Experts of a small language model: width 384.
Below are experts of layer 10 (counted from 0) of a mixture-of-experts language model. Rows are named router (the router's row for the expert), gate (a neuron's input weights, with its number), up (a neuron's input weights, with its number) and show model dimensions 0-191. Each number is 200 + 40 x the weight over its row's rms, rounded and kept within 0 to 999.
Before each expert's rows: "comes after" lists some tokens at least twice as common just before its tokens as in all text. This comes from a sample of Wikipedia text that the model never trained on. Tokens count by the router's weight.

# expert 37
comes after: " a", " as", " is", " of", " was", " and"
router,256,241,204,284,207,132,175,228,267,150,262,172,188,115,252,236,196,229,196,171,200,219,196,245,191,193,194,227,172,201,150,219,226,220,201,132,217,128,218,156,101,201,265,221,194,232,180,193,160,181,241,142,185,239,174,196,200,269,184,269,222,132,183,265,203,248,169,200,241,184,212,204,187,234,201,150,249,182,183,222,139,148,191,200,181,188,204,138,190,210,217,203,249,180,271,230,155,170,205,235,214,249,211,264,256,231,141,147,236,217,170,244,209,191,264,208,244,225,157,170,238,144,146,208,192,242,219,201,139,191,90,230,170,197,124,254,164,186,230,196,257,251,230,180,223,250,222,133,210,166,151,264,167,200,191,140,312,188,150,157,197,204,211,154,187,223,168,227,247,155,183,161,190,198,222,265,120,161,167,209,222,137,322,188,204,174,201,194,203,216,165,176
gate0,188,244,216,221,160,227,211,154,176,178,143,204,264,252,210,251,173,201,225,263,215,238,196,229,272,170,212,204,277,196,182,134,196,207,194,203,244,194,138,198,231,162,172,180,159,67,109,188,210,213,125,229,163,193,174,241,197,175,200,156,240,206,211,144,170,126,197,232,135,192,179,219,262,173,224,226,162,279,244,208,195,214,214,194,138,203,195,241,265,174,223,233,188,227,166,176,202,157,225,186,207,133,254,175,164,164,235,160,197,239,235,194,204,179,155,211,254,238,221,203,191,199,246,220,239,216,237,223,220,240,256,259,224,220,277,272,210,231,251,253,156,142,179,182,235,212,148,226,246,254,182,156,230,252,197,181,224,217,215,211,212,163,298,199,224,93,241,229,148,209,237,316,162,97,220,180,155,214,189,315,203,303,104,179,232,160,232,203,248,213,170,177
up0,237,183,192,183,206,199,219,171,193,223,188,159,233,166,142,143,250,208,167,191,252,281,219,158,199,122,171,197,247,167,200,140,108,162,190,219,255,230,224,305,262,135,224,241,184,131,229,168,165,245,244,137,156,220,167,216,272,143,194,180,182,257,219,185,246,218,189,211,227,268,100,157,175,193,185,241,164,187,159,165,238,205,199,144,152,168,244,209,157,201,100,178,208,168,168,143,169,177,207,176,159,225,164,197,199,190,193,207,254,213,148,210,208,254,220,290,186,175,154,177,126,153,157,201,290,181,180,233,246,213,178,202,185,214,231,218,164,172,204,201,218,208,246,172,245,264,201,209,184,246,162,178,231,185,179,162,276,223,214,179,219,202,184,309,237,106,202,124,150,174,160,261,190,137,240,196,284,227,147,195,235,170,213,251,196,212,136,170,189,170,211,211

# expert 27
comes after: "\n", "|", ".", " on", "On", " On"
router,218,190,181,193,165,184,248,182,163,238,248,170,228,194,194,258,185,217,282,239,210,218,188,225,203,190,221,138,164,188,207,173,225,183,226,183,270,244,231,302,128,160,179,200,206,122,270,145,247,143,272,247,168,193,161,187,221,146,184,246,210,242,205,113,188,139,131,177,190,209,221,190,260,244,192,206,176,185,165,215,198,161,146,178,231,177,197,204,92,136,142,229,244,189,138,193,68,236,221,197,140,199,233,181,176,242,251,150,171,138,218,240,213,200,188,246,165,275,163,216,245,168,243,123,232,103,216,255,186,235,216,231,146,167,201,171,174,211,159,205,222,155,229,231,200,227,143,219,177,200,225,172,164,224,196,185,265,272,138,230,249,191,191,234,264,216,202,171,180,226,213,244,183,249,252,210,193,229,151,238,239,171,161,223,201,222,159,177,207,286,146,202
gate0,196,143,180,180,201,267,181,248,165,167,211,234,235,217,187,209,189,235,238,141,198,197,182,235,234,204,226,155,192,155,206,223,160,204,229,248,295,281,276,211,209,219,269,181,169,184,128,224,168,199,187,236,302,194,222,170,234,178,175,129,168,215,282,229,228,37,208,190,222,210,228,189,166,238,231,214,144,106,218,143,270,208,142,167,224,163,195,188,256,248,242,215,151,247,142,151,220,174,207,199,169,172,212,181,226,258,183,220,176,187,258,248,211,206,195,147,155,238,174,195,284,120,226,233,256,214,248,174,230,191,152,255,161,261,224,215,166,182,249,161,199,157,173,209,229,230,175,195,158,168,218,163,137,209,248,197,184,220,161,262,247,172,201,218,160,254,167,221,113,176,143,204,240,185,231,165,128,130,267,209,216,195,187,230,207,138,201,151,210,191,198,188
up0,269,151,222,201,172,162,257,251,230,143,215,152,149,162,187,264,150,238,217,120,188,198,195,265,304,237,161,156,198,234,197,206,187,255,147,179,101,211,183,213,216,227,202,232,130,186,167,110,160,158,195,233,188,270,117,172,199,173,245,204,172,239,158,171,213,113,184,277,235,264,215,212,247,258,191,110,259,253,194,198,197,171,184,132,215,190,209,240,214,191,113,256,264,245,169,259,174,161,152,143,224,157,205,238,194,182,207,233,206,240,151,206,181,187,188,189,222,250,215,169,248,158,243,204,216,142,196,224,212,228,193,230,203,127,180,223,265,154,236,159,241,241,207,167,159,194,216,189,210,134,151,199,209,168,181,202,253,156,224,195,231,181,168,218,194,264,129,129,186,157,204,167,201,170,190,219,205,220,255,226,178,101,232,295,264,192,251,184,230,231,172,261

# expert 22
comes after: " was", " is", " a", " be", " were", " as"
router,192,230,167,140,208,147,260,257,212,233,241,148,213,203,153,198,198,275,167,200,217,207,199,212,230,214,198,199,95,240,137,174,129,166,157,237,274,177,216,203,234,176,160,231,185,169,159,218,180,167,230,230,128,217,199,182,185,204,275,204,155,146,252,177,196,190,240,146,215,213,259,224,221,227,174,164,215,196,172,169,168,233,229,174,208,236,265,204,250,160,211,181,137,200,270,240,104,96,165,217,223,188,141,174,111,186,230,182,224,229,274,176,181,184,190,190,222,150,133,198,237,217,164,195,180,235,190,108,197,177,162,243,222,243,161,237,178,190,195,198,171,301,206,232,206,282,139,203,186,187,220,169,219,192,203,206,251,201,168,258,240,220,244,215,161,178,126,187,169,170,186,247,206,193,198,238,192,162,175,233,214,145,172,237,224,194,146,225,195,181,186,200
gate0,143,170,170,219,238,203,185,170,191,191,158,202,153,150,238,200,185,202,268,146,171,242,205,256,214,220,314,171,224,142,202,261,219,186,236,192,185,224,212,257,229,168,224,140,238,157,267,219,186,165,241,214,209,204,181,165,234,248,211,148,200,145,227,306,213,217,163,213,261,235,215,168,158,157,251,206,205,205,189,215,129,217,140,150,209,260,234,233,269,228,227,102,205,156,238,182,175,203,191,202,213,224,295,234,201,212,143,208,154,164,206,236,267,174,196,172,223,223,207,198,168,179,251,190,226,246,191,192,240,272,138,192,171,221,198,180,137,202,191,199,235,191,241,181,243,161,241,222,223,166,232,221,284,178,175,200,201,162,139,179,247,223,145,224,185,324,234,203,177,130,230,146,258,192,187,106,212,230,207,203,202,223,215,243,172,141,235,224,270,235,170,290
up0,200,181,218,232,183,250,174,219,186,157,214,236,274,121,157,210,162,184,169,173,243,162,183,176,213,136,172,233,225,179,226,154,260,263,188,218,262,257,146,108,103,172,288,272,216,155,172,137,183,241,231,269,134,216,163,123,195,210,175,200,180,288,123,210,196,249,233,188,179,248,196,255,115,167,99,222,178,226,192,231,154,213,258,194,237,209,205,159,207,225,118,202,177,212,200,134,168,213,222,227,186,198,189,198,201,166,217,220,199,184,197,285,184,225,204,259,236,288,223,220,215,200,196,188,212,128,254,232,236,270,147,292,241,139,211,252,261,238,256,261,265,194,244,200,249,202,233,209,165,256,221,223,138,160,214,222,228,249,265,210,209,222,180,183,213,172,169,221,218,210,227,118,263,263,196,180,135,126,229,209,168,119,195,211,187,286,225,139,247,216,146,162

# expert 9
comes after: "\n", " |", "==", "===", " MPC", " =="
router,245,234,214,188,228,220,103,243,196,180,165,222,215,231,192,249,259,191,185,190,147,237,191,129,203,192,244,212,227,118,196,118,196,240,162,152,195,174,223,166,154,291,188,211,195,213,242,228,149,216,183,235,195,116,137,207,205,189,194,196,213,178,129,209,157,227,104,200,174,229,209,178,223,184,248,163,132,233,150,116,209,173,191,216,144,308,158,204,174,199,140,223,217,204,22,222,219,147,169,173,158,225,175,253,168,253,199,221,161,140,233,199,191,126,216,163,181,174,206,146,136,239,227,181,167,183,218,208,145,187,231,158,196,189,308,242,198,224,270,167,194,133,222,158,183,235,234,161,177,220,181,109,205,221,221,180,187,255,166,188,215,197,225,185,251,165,192,184,172,250,183,230,179,162,201,114,243,212,216,186,162,192,209,182,176,187,140,156,242,168,150,184
gate0,194,264,181,271,256,241,178,205,174,262,219,195,242,198,185,188,195,239,229,203,282,210,148,162,237,108,196,197,154,167,200,175,181,157,174,242,194,215,113,167,235,222,192,166,161,168,239,178,280,240,170,215,137,195,226,148,124,227,182,150,186,212,174,154,321,190,193,150,179,172,209,119,134,151,163,275,191,195,188,190,179,201,233,188,212,201,225,186,124,262,327,145,90,194,206,174,225,233,173,193,158,209,178,223,232,181,257,181,203,207,236,201,183,246,154,192,226,125,216,167,183,239,229,243,188,182,210,253,208,216,173,234,215,213,214,135,217,230,212,206,188,207,206,190,253,268,167,148,202,216,169,172,217,154,202,263,202,197,263,180,224,211,153,199,200,218,157,153,194,182,210,224,216,145,229,164,219,175,205,276,180,182,150,255,186,258,215,126,240,271,187,153
up0,221,338,278,124,213,187,322,183,169,193,263,210,255,117,166,143,204,192,241,224,218,218,227,244,223,170,172,148,171,260,246,207,154,171,224,255,200,230,169,206,186,166,235,217,151,191,224,183,165,181,190,250,251,202,212,157,160,164,159,220,251,235,256,140,227,206,284,166,314,221,216,164,232,220,248,273,228,185,200,207,182,206,211,233,122,199,210,159,209,206,247,237,188,211,201,223,267,168,232,233,215,216,116,223,169,216,192,176,131,285,204,178,183,196,150,225,174,203,180,194,174,173,169,216,250,245,189,205,212,192,230,212,203,213,148,136,159,234,210,238,201,227,139,226,124,200,248,210,182,142,185,192,217,130,84,226,222,253,194,176,164,186,201,191,196,192,104,174,170,214,279,144,220,244,208,235,238,221,202,212,257,238,251,192,219,168,185,192,183,194,257,194

# expert 52
comes after: ",", ".", " The", " that", " where", " which"
router,136,231,206,254,181,226,258,240,233,227,148,90,210,221,109,229,139,250,187,107,193,208,186,230,155,181,209,162,233,136,123,222,277,210,146,216,143,152,172,203,185,247,233,196,147,137,227,224,295,188,265,265,200,233,262,204,240,183,223,160,163,135,169,250,222,206,235,243,178,195,212,270,244,223,168,162,238,185,168,210,140,166,204,203,157,202,237,274,282,221,230,198,208,182,257,224,318,290,122,130,175,226,238,210,195,192,213,255,173,201,190,199,202,180,215,224,235,215,140,201,173,255,223,202,184,213,281,201,218,185,169,212,172,198,198,189,206,251,169,188,190,255,228,179,247,260,202,111,255,158,194,183,194,176,138,223,167,173,235,155,206,210,154,141,208,216,181,225,175,316,159,201,198,226,285,209,217,172,146,148,157,239,231,229,210,246,121,179,134,202,250,189
gate0,192,208,178,321,188,154,168,185,182,195,140,177,204,187,195,244,191,198,177,201,142,184,211,234,130,208,241,196,139,115,201,244,145,169,245,130,166,198,169,209,289,209,187,224,171,212,204,149,158,192,215,217,227,189,160,245,179,244,272,207,187,111,217,198,211,207,241,225,278,190,213,235,270,130,129,180,151,229,218,168,166,180,175,205,213,220,165,215,200,275,138,233,319,182,203,240,246,206,183,190,204,169,187,207,173,152,165,252,183,167,239,227,199,219,218,329,182,177,221,114,169,194,249,196,275,253,221,195,222,216,150,212,178,145,195,161,168,181,166,222,129,190,257,148,161,215,275,179,155,196,239,206,201,273,138,228,196,201,158,172,184,189,214,203,185,204,234,242,122,157,141,226,241,187,211,157,190,187,214,190,165,316,218,185,126,214,126,178,202,164,152,203
up0,185,162,180,211,147,251,198,202,168,243,213,155,208,265,228,261,199,166,203,188,194,221,115,164,171,168,275,185,158,185,168,229,183,204,213,252,204,207,221,182,151,184,219,214,98,248,290,166,213,199,198,167,199,201,238,182,194,286,227,248,233,213,198,222,152,164,190,214,186,213,225,197,237,147,196,225,196,153,162,151,232,257,170,219,190,183,229,204,297,185,259,206,227,213,173,178,269,152,132,290,227,141,218,156,229,160,189,153,214,256,154,166,151,132,212,150,168,245,159,230,180,265,182,259,210,226,272,164,235,176,183,231,212,139,154,119,280,285,162,193,171,196,244,196,111,218,217,130,219,203,139,129,232,230,248,228,196,209,197,271,178,247,172,204,230,205,202,166,230,162,193,222,208,149,215,155,190,227,112,144,206,230,262,202,162,167,119,223,153,97,146,211

# expert 51
comes after: " |", ":", " 1", " /", " 2", " 3"
router,240,243,192,208,221,226,183,189,163,251,173,212,214,259,251,191,249,158,145,205,192,180,183,178,106,209,177,241,176,249,179,183,231,193,182,181,178,284,165,227,262,150,193,193,280,244,166,134,161,197,203,237,194,172,210,199,169,191,264,229,161,227,217,259,216,163,287,206,267,223,180,240,176,193,226,139,192,163,177,207,112,288,150,159,314,127,166,200,260,208,263,227,167,149,184,260,193,231,112,208,251,201,206,230,178,199,136,188,207,247,174,291,188,202,264,211,168,271,261,206,102,146,238,187,231,221,247,173,211,181,224,168,226,193,269,210,224,214,175,219,172,242,253,189,199,259,243,162,144,259,186,199,172,253,193,178,180,187,248,105,190,198,146,266,96,219,247,245,219,239,214,222,199,176,175,110,304,140,186,289,266,178,234,164,202,172,168,142,193,140,229,185
gate0,148,134,283,243,238,195,262,209,279,203,226,230,182,250,182,171,193,242,282,120,211,193,221,146,181,192,218,193,153,250,203,236,181,180,218,228,257,215,126,100,146,223,189,243,213,179,197,158,249,153,205,212,223,138,198,147,215,218,197,169,167,201,155,223,214,115,219,201,229,191,232,183,224,191,150,218,177,195,251,266,129,232,241,147,243,136,231,225,188,139,228,182,209,141,131,207,185,245,216,179,260,282,256,267,242,193,205,178,253,201,154,202,243,161,250,230,241,202,163,145,240,239,183,208,219,208,204,130,163,296,210,231,247,227,228,168,211,268,171,196,247,205,190,237,207,258,235,144,182,242,158,191,180,190,200,206,237,224,169,245,167,146,228,311,205,197,130,214,213,220,216,251,205,225,164,186,195,149,222,180,241,287,196,185,227,274,262,159,180,132,218,161
up0,199,168,281,281,286,169,206,230,189,173,196,212,176,202,156,125,264,178,224,269,242,183,180,172,221,193,166,237,265,233,215,226,180,201,113,247,193,253,237,243,210,166,250,237,193,165,273,101,235,206,251,168,229,199,166,256,227,216,191,201,199,210,168,183,171,219,161,158,153,138,237,223,185,121,205,202,179,204,224,143,175,135,268,193,198,190,167,208,134,197,202,147,204,209,145,220,244,168,151,292,197,156,227,132,211,148,206,237,196,174,209,136,194,276,186,175,267,220,223,88,209,208,145,222,148,205,208,227,284,214,130,225,163,224,178,201,153,227,264,215,235,180,221,209,231,207,146,146,174,202,257,210,184,194,181,204,165,142,203,131,142,192,162,140,252,190,191,208,166,269,224,239,190,223,221,242,195,159,153,219,220,238,193,245,247,216,240,221,215,191,156,301

# expert 38
comes after: "\n", " of", " in", " for", " by", " to"
router,201,165,189,241,163,218,169,177,111,253,207,208,278,174,218,136,218,200,206,206,173,257,232,179,219,211,283,222,200,237,232,269,209,149,185,221,178,236,208,209,234,209,142,199,191,183,173,149,235,195,247,209,194,125,176,151,231,191,227,85,193,212,194,204,203,140,179,200,151,226,209,168,177,262,204,224,295,156,144,170,203,191,179,183,303,97,199,196,215,192,200,101,235,211,131,176,180,226,209,159,142,231,147,215,216,274,198,231,187,167,165,168,178,286,120,146,210,199,200,184,191,162,269,217,176,199,211,174,193,164,229,176,219,189,176,208,199,205,227,174,186,212,200,184,258,156,229,111,193,262,153,208,250,199,197,244,183,149,132,168,134,274,232,212,161,213,195,179,227,292,176,189,189,188,91,260,184,196,172,164,245,137,259,224,198,195,196,196,213,197,293,222
gate0,273,249,213,242,210,129,180,241,185,224,156,227,144,180,232,195,220,227,143,187,217,220,105,273,144,185,114,216,201,278,189,194,235,278,163,205,237,184,183,183,195,140,146,220,213,180,138,154,150,274,251,201,157,147,209,146,206,136,246,246,164,144,188,194,227,254,154,184,200,240,229,158,241,282,186,161,229,177,210,139,238,267,212,167,186,171,172,187,193,161,202,205,177,212,178,118,143,113,178,155,151,164,210,243,182,249,204,210,196,208,293,141,239,169,147,173,173,210,279,230,222,190,203,169,215,201,217,232,199,161,257,173,262,201,172,192,273,240,281,140,161,157,197,192,171,255,176,176,231,210,240,222,214,184,214,221,229,198,215,127,179,253,169,180,204,151,200,223,170,166,160,215,224,218,282,246,160,188,261,242,160,157,156,163,230,247,174,157,184,245,156,205
up0,192,150,227,202,255,206,231,187,204,134,203,175,154,187,160,177,200,215,173,184,217,246,158,201,231,224,181,193,258,157,220,168,205,217,214,260,120,253,222,210,173,204,206,239,181,234,229,204,154,180,222,118,218,259,188,183,177,147,190,210,293,253,215,190,215,180,264,261,132,222,188,211,249,205,186,215,220,187,128,251,145,186,307,234,251,279,257,215,186,181,229,210,251,176,214,256,168,163,218,273,179,261,199,231,248,108,290,173,211,113,253,177,190,142,132,176,172,203,252,180,199,263,177,219,161,215,159,201,217,185,127,201,235,251,232,172,136,229,114,220,143,167,199,188,211,267,171,246,186,227,255,149,137,181,119,276,201,210,151,191,228,249,152,183,199,187,181,227,241,226,198,168,227,192,226,274,264,218,247,163,257,151,180,193,172,224,266,196,182,177,192,175

# expert 32
comes after: "\n", " in", " on", " In", "In", "On"
router,183,196,185,306,128,233,241,178,226,227,169,149,122,142,232,198,136,143,246,160,300,251,191,195,198,206,212,189,201,204,131,220,172,233,200,166,147,155,186,193,159,77,210,262,234,198,192,197,225,246,242,237,154,197,189,168,231,259,260,177,243,233,218,239,144,182,179,172,159,152,187,202,267,189,218,205,181,145,106,169,164,202,242,213,177,112,137,199,249,166,115,243,216,149,112,206,219,147,189,185,242,193,279,168,222,168,207,152,232,209,161,154,183,197,177,158,242,162,184,260,194,268,213,196,159,117,199,254,183,191,183,168,154,244,189,156,189,189,207,237,198,122,244,194,238,218,202,244,188,210,233,253,151,185,156,142,147,183,187,274,286,211,245,194,164,144,212,151,228,166,197,201,220,198,257,237,197,167,205,234,158,237,182,258,216,232,267,219,274,195,235,192
gate0,280,225,185,129,239,210,226,273,157,167,166,166,214,179,171,190,229,213,203,150,169,200,238,180,204,213,240,185,277,223,201,215,264,289,156,173,188,205,231,238,187,188,244,201,230,182,224,144,233,114,151,135,143,241,207,232,176,191,200,201,170,184,279,247,228,163,232,237,145,212,205,141,183,168,212,215,173,158,142,213,214,208,196,168,159,197,144,208,221,180,179,170,178,231,227,214,282,109,304,177,372,205,276,220,174,181,155,191,160,201,193,235,218,171,171,183,184,196,252,175,149,259,173,219,219,183,132,209,207,183,194,174,174,208,220,160,233,166,158,180,252,224,212,187,135,195,278,256,161,199,208,145,191,207,233,205,140,229,190,311,163,240,242,263,302,231,221,199,150,288,179,220,203,190,182,190,239,113,237,159,191,169,154,191,258,258,175,254,198,242,282,226
up0,177,255,180,240,261,276,201,236,186,213,218,263,176,205,180,116,195,158,174,197,188,233,177,158,220,175,154,176,202,189,197,153,172,213,150,138,166,178,180,235,211,195,126,210,191,165,136,161,192,208,272,167,153,202,198,244,279,245,187,219,236,161,177,134,172,258,187,221,246,189,142,157,214,219,211,167,164,191,202,207,230,190,202,185,186,152,124,145,163,224,284,160,204,145,193,204,261,181,221,232,222,201,197,130,191,156,172,203,201,246,202,192,169,157,217,196,250,170,164,174,144,237,192,165,139,290,200,187,175,223,248,231,235,206,192,190,194,196,173,191,229,205,251,255,257,189,169,161,220,155,178,277,213,242,219,170,171,93,238,186,210,178,143,241,142,210,143,101,223,158,183,218,264,246,231,220,189,266,227,208,182,248,211,193,190,266,159,158,121,212,180,149

# expert 45
comes after: " |", ";", "|", " /", " 1", ":"
router,249,279,213,191,145,240,141,191,215,268,225,235,173,194,197,133,221,179,182,221,230,214,159,210,202,198,173,242,208,218,260,181,238,223,187,221,169,256,156,209,277,140,210,178,220,204,227,190,218,162,206,221,194,174,242,251,192,183,204,249,193,209,168,223,240,171,231,193,213,176,223,208,230,203,233,157,167,223,172,150,207,224,188,234,202,145,119,193,247,147,173,221,170,133,200,238,201,218,145,256,165,109,176,203,175,210,153,160,224,233,177,193,197,199,290,233,156,225,248,202,213,211,205,271,189,221,266,173,212,196,244,166,225,211,248,117,186,212,136,208,181,221,217,210,156,203,189,177,203,223,115,173,166,200,227,203,174,137,201,96,166,159,120,313,125,239,144,242,200,166,236,106,177,131,111,149,270,204,206,236,194,136,217,151,174,202,147,213,210,237,226,202
gate0,247,181,161,237,186,204,190,213,259,144,182,190,131,194,212,206,207,157,155,206,194,206,231,279,222,116,239,187,146,159,223,261,150,199,188,148,169,192,179,159,240,159,309,192,122,161,173,182,138,205,207,197,239,224,243,249,116,138,246,190,129,127,222,225,258,194,172,250,146,275,175,182,212,164,153,201,148,156,239,151,250,249,196,231,145,132,189,178,210,240,118,219,226,199,195,156,215,204,222,202,186,256,180,212,162,173,244,104,216,189,201,228,229,197,224,223,195,178,247,246,234,244,158,196,138,175,309,197,174,172,181,196,153,231,223,161,161,235,248,198,140,255,232,179,186,152,191,140,182,217,214,161,235,217,223,210,185,200,186,224,231,233,207,196,248,181,203,185,219,188,228,196,171,266,184,213,208,194,193,231,251,151,208,242,222,143,116,263,169,209,184,186
up0,182,225,149,180,225,215,225,238,125,218,202,214,220,241,179,272,188,237,239,219,286,204,221,223,175,169,185,162,220,228,220,190,211,191,219,154,211,227,197,170,261,159,209,198,205,244,186,221,109,222,186,180,246,190,192,218,161,175,167,183,147,283,199,193,227,211,154,189,147,252,177,164,218,252,176,150,128,171,252,212,203,194,178,182,151,145,199,223,242,226,203,189,169,255,219,186,216,210,313,217,110,173,251,149,227,184,272,205,244,184,210,185,184,135,139,181,205,147,202,160,193,173,185,285,178,233,203,218,134,183,257,244,197,145,226,146,219,162,282,201,212,203,172,207,245,174,180,232,212,151,242,174,171,140,154,195,191,217,240,186,179,231,158,228,210,198,207,159,258,177,205,196,254,229,240,189,159,257,228,200,128,202,201,175,156,249,203,166,134,279,206,227

# expert 61
comes after: " in", ",", " United", " of", " New", " ="
router,216,151,215,219,146,181,204,203,181,211,242,279,192,152,201,220,155,164,177,124,311,170,174,207,195,174,154,187,196,175,184,166,186,204,195,164,268,279,181,200,211,158,280,205,195,193,232,213,164,162,132,225,153,195,216,277,198,202,228,189,223,133,190,167,235,294,234,220,185,190,213,201,188,200,202,290,173,131,208,181,193,229,197,105,179,216,190,201,167,232,162,213,195,252,200,112,241,165,186,196,102,180,192,203,212,199,199,217,165,205,205,207,215,245,216,152,197,235,254,285,207,206,163,228,253,208,205,170,98,130,246,216,209,217,215,215,139,187,186,230,227,191,213,219,204,203,162,218,214,204,277,209,245,176,234,203,167,152,103,232,162,183,237,211,197,192,202,231,184,279,299,275,244,210,189,241,235,250,239,208,193,171,210,166,163,225,181,208,160,219,174,278
gate0,200,185,206,182,141,244,282,281,218,202,265,119,195,200,161,136,182,254,226,152,221,176,229,221,216,219,168,216,220,194,189,149,198,241,192,210,190,164,152,175,233,177,174,223,264,141,147,258,255,174,214,156,201,261,232,283,152,252,236,187,212,186,131,217,164,220,175,266,190,303,167,218,230,166,257,156,206,121,217,234,171,256,152,203,231,214,284,226,148,134,186,192,220,253,236,162,252,191,165,168,123,251,151,233,211,165,234,246,98,159,211,213,180,144,257,238,249,205,264,180,150,240,187,156,232,151,144,145,207,135,201,218,249,187,244,187,190,182,201,178,238,239,201,146,203,226,153,159,213,130,203,247,226,258,218,248,216,184,225,214,220,183,255,252,231,190,228,191,146,199,253,166,254,188,177,161,228,187,245,168,210,164,277,215,200,226,174,187,176,216,229,165
up0,193,191,190,204,159,72,209,181,228,212,167,269,199,142,191,149,238,181,212,173,153,265,231,225,172,203,215,177,208,224,177,181,226,160,214,234,182,228,245,131,210,151,202,207,157,220,154,229,223,149,152,273,181,192,190,137,216,190,219,187,214,180,240,188,193,240,279,282,176,215,239,144,221,282,254,198,226,223,145,301,227,218,216,244,206,204,220,141,215,200,184,219,249,245,261,229,205,189,226,142,232,145,220,199,186,225,250,252,300,189,194,153,245,228,173,283,187,191,297,233,238,199,165,182,189,225,100,147,130,283,153,182,144,260,175,250,181,170,142,246,166,167,142,202,193,199,187,187,241,207,221,190,109,187,222,263,209,272,192,240,147,194,120,171,152,245,230,229,186,186,183,160,165,179,131,282,167,169,210,178,157,194,252,228,266,191,276,230,271,213,185,199

# expert 30
comes after: ".", "\n", " |", ")", ").", " (0)"
router,197,262,167,165,212,199,200,171,198,263,165,283,192,136,237,201,197,154,247,244,231,208,207,196,193,178,245,230,167,234,231,136,212,169,215,207,172,222,243,254,202,148,143,251,239,132,225,174,242,177,154,170,167,117,87,167,167,181,143,189,207,240,158,196,142,177,137,197,241,194,223,191,158,240,175,155,239,241,147,243,225,183,146,161,232,247,160,193,211,154,168,224,174,280,115,141,211,192,223,238,171,181,205,225,160,209,218,226,158,170,215,243,243,227,225,195,195,248,191,153,248,212,172,163,167,226,235,217,148,179,281,194,204,219,308,156,172,212,179,221,170,208,189,241,160,209,207,163,225,257,183,163,203,143,195,286,161,208,143,153,212,198,187,202,174,173,143,167,177,251,287,104,162,166,155,101,255,240,163,209,215,142,158,192,138,209,127,193,205,210,166,183
gate0,211,169,226,221,260,236,153,231,240,240,241,186,152,191,190,249,116,206,281,202,150,115,198,197,180,189,182,240,183,164,193,244,227,184,194,226,162,209,184,241,189,157,220,170,241,219,218,143,214,143,259,178,231,221,192,175,221,246,234,213,185,191,271,204,175,218,212,310,238,310,173,211,190,172,228,200,207,154,311,137,337,146,198,212,185,127,202,131,187,162,219,146,139,264,218,219,244,201,224,153,120,255,252,191,187,191,246,178,193,181,204,124,154,222,171,214,150,159,201,230,239,198,270,292,182,170,214,170,218,122,240,205,135,201,222,171,131,185,215,143,174,184,144,184,159,220,151,170,196,220,272,182,126,238,211,225,248,147,195,191,262,153,197,239,186,271,167,231,127,207,193,188,159,259,203,180,196,206,199,189,243,102,183,128,176,221,206,257,199,232,129,140
up0,134,176,180,195,207,87,171,279,298,199,204,209,250,185,186,144,180,216,175,216,183,242,152,230,233,261,248,166,192,198,240,148,243,246,247,179,206,167,222,176,164,280,139,144,228,209,212,187,201,223,151,200,250,255,184,243,145,129,225,241,171,201,249,147,134,214,133,206,218,237,246,179,183,179,178,173,203,211,150,255,226,209,217,148,228,168,168,193,203,213,178,228,178,211,204,227,267,135,260,208,282,319,181,283,206,250,185,232,167,229,165,220,186,223,220,203,148,215,139,196,270,177,118,202,238,184,192,152,227,179,195,173,205,205,196,214,197,143,261,151,203,191,197,215,222,213,227,261,197,203,160,162,219,213,234,89,235,201,228,241,238,186,193,249,213,210,247,215,251,292,152,176,215,145,187,104,191,230,219,188,163,163,172,201,202,119,219,194,136,300,212,94

# expert 59
comes after: "\n", "==", " ==", "===", " ===", " al"
router,237,246,190,236,196,216,150,201,165,297,206,261,289,191,210,176,249,133,255,221,189,271,258,143,158,168,267,174,232,219,165,101,205,190,200,202,209,202,283,215,198,268,201,189,212,164,243,189,188,227,138,181,216,60,121,198,155,232,154,170,249,246,106,214,174,164,169,201,177,224,159,175,192,219,177,177,207,204,149,216,166,206,194,222,183,205,96,215,209,148,174,193,184,255,96,137,192,174,187,201,190,201,173,230,147,255,214,240,138,193,207,204,188,235,227,178,189,258,213,197,209,236,226,227,205,226,208,123,157,180,203,173,204,208,336,202,191,196,231,175,233,207,235,207,200,186,275,159,169,218,166,194,261,165,200,229,200,210,136,175,190,241,268,212,251,221,211,179,185,229,203,198,229,176,114,177,209,204,166,183,230,133,201,205,175,167,157,181,181,172,194,168
gate0,206,176,116,174,234,163,217,259,205,196,212,231,225,189,200,182,184,133,203,242,180,169,203,187,202,201,102,219,203,280,200,202,246,204,209,228,181,230,196,267,180,212,236,199,209,144,239,221,225,222,249,214,174,185,239,183,200,212,206,170,255,220,205,170,254,198,163,196,111,143,235,201,229,192,193,186,190,201,230,211,218,122,223,222,202,165,261,232,284,275,143,162,151,304,165,217,250,193,199,198,195,197,180,138,202,150,179,127,220,283,163,228,186,228,138,173,256,261,267,153,127,178,148,183,145,212,204,189,189,220,201,224,162,206,208,209,271,195,206,147,192,158,228,164,217,182,193,283,193,134,235,208,222,184,215,168,198,149,220,203,253,199,232,132,192,168,120,219,232,94,258,184,250,163,192,228,207,296,154,217,256,188,158,210,152,124,201,159,240,206,260,217
up0,150,189,189,139,203,249,186,195,233,148,227,226,209,250,205,208,270,189,187,160,266,216,223,119,201,230,174,190,243,274,161,244,190,268,229,190,191,199,166,211,162,222,115,238,186,299,234,182,213,188,246,188,184,138,200,203,158,128,163,172,135,194,169,198,104,185,215,177,288,198,190,245,204,179,196,262,144,232,232,102,223,209,210,248,214,235,187,203,200,223,237,166,264,179,178,212,178,180,119,183,265,237,206,143,191,136,156,207,209,205,257,175,161,221,175,220,189,215,180,241,220,183,213,233,214,292,172,232,184,238,191,192,183,220,214,157,215,214,203,237,237,211,269,171,211,142,174,217,172,167,210,230,102,263,145,166,189,254,218,238,175,150,240,274,223,229,182,241,223,191,190,274,197,209,143,180,265,190,133,171,186,221,191,118,278,331,175,142,136,270,247,152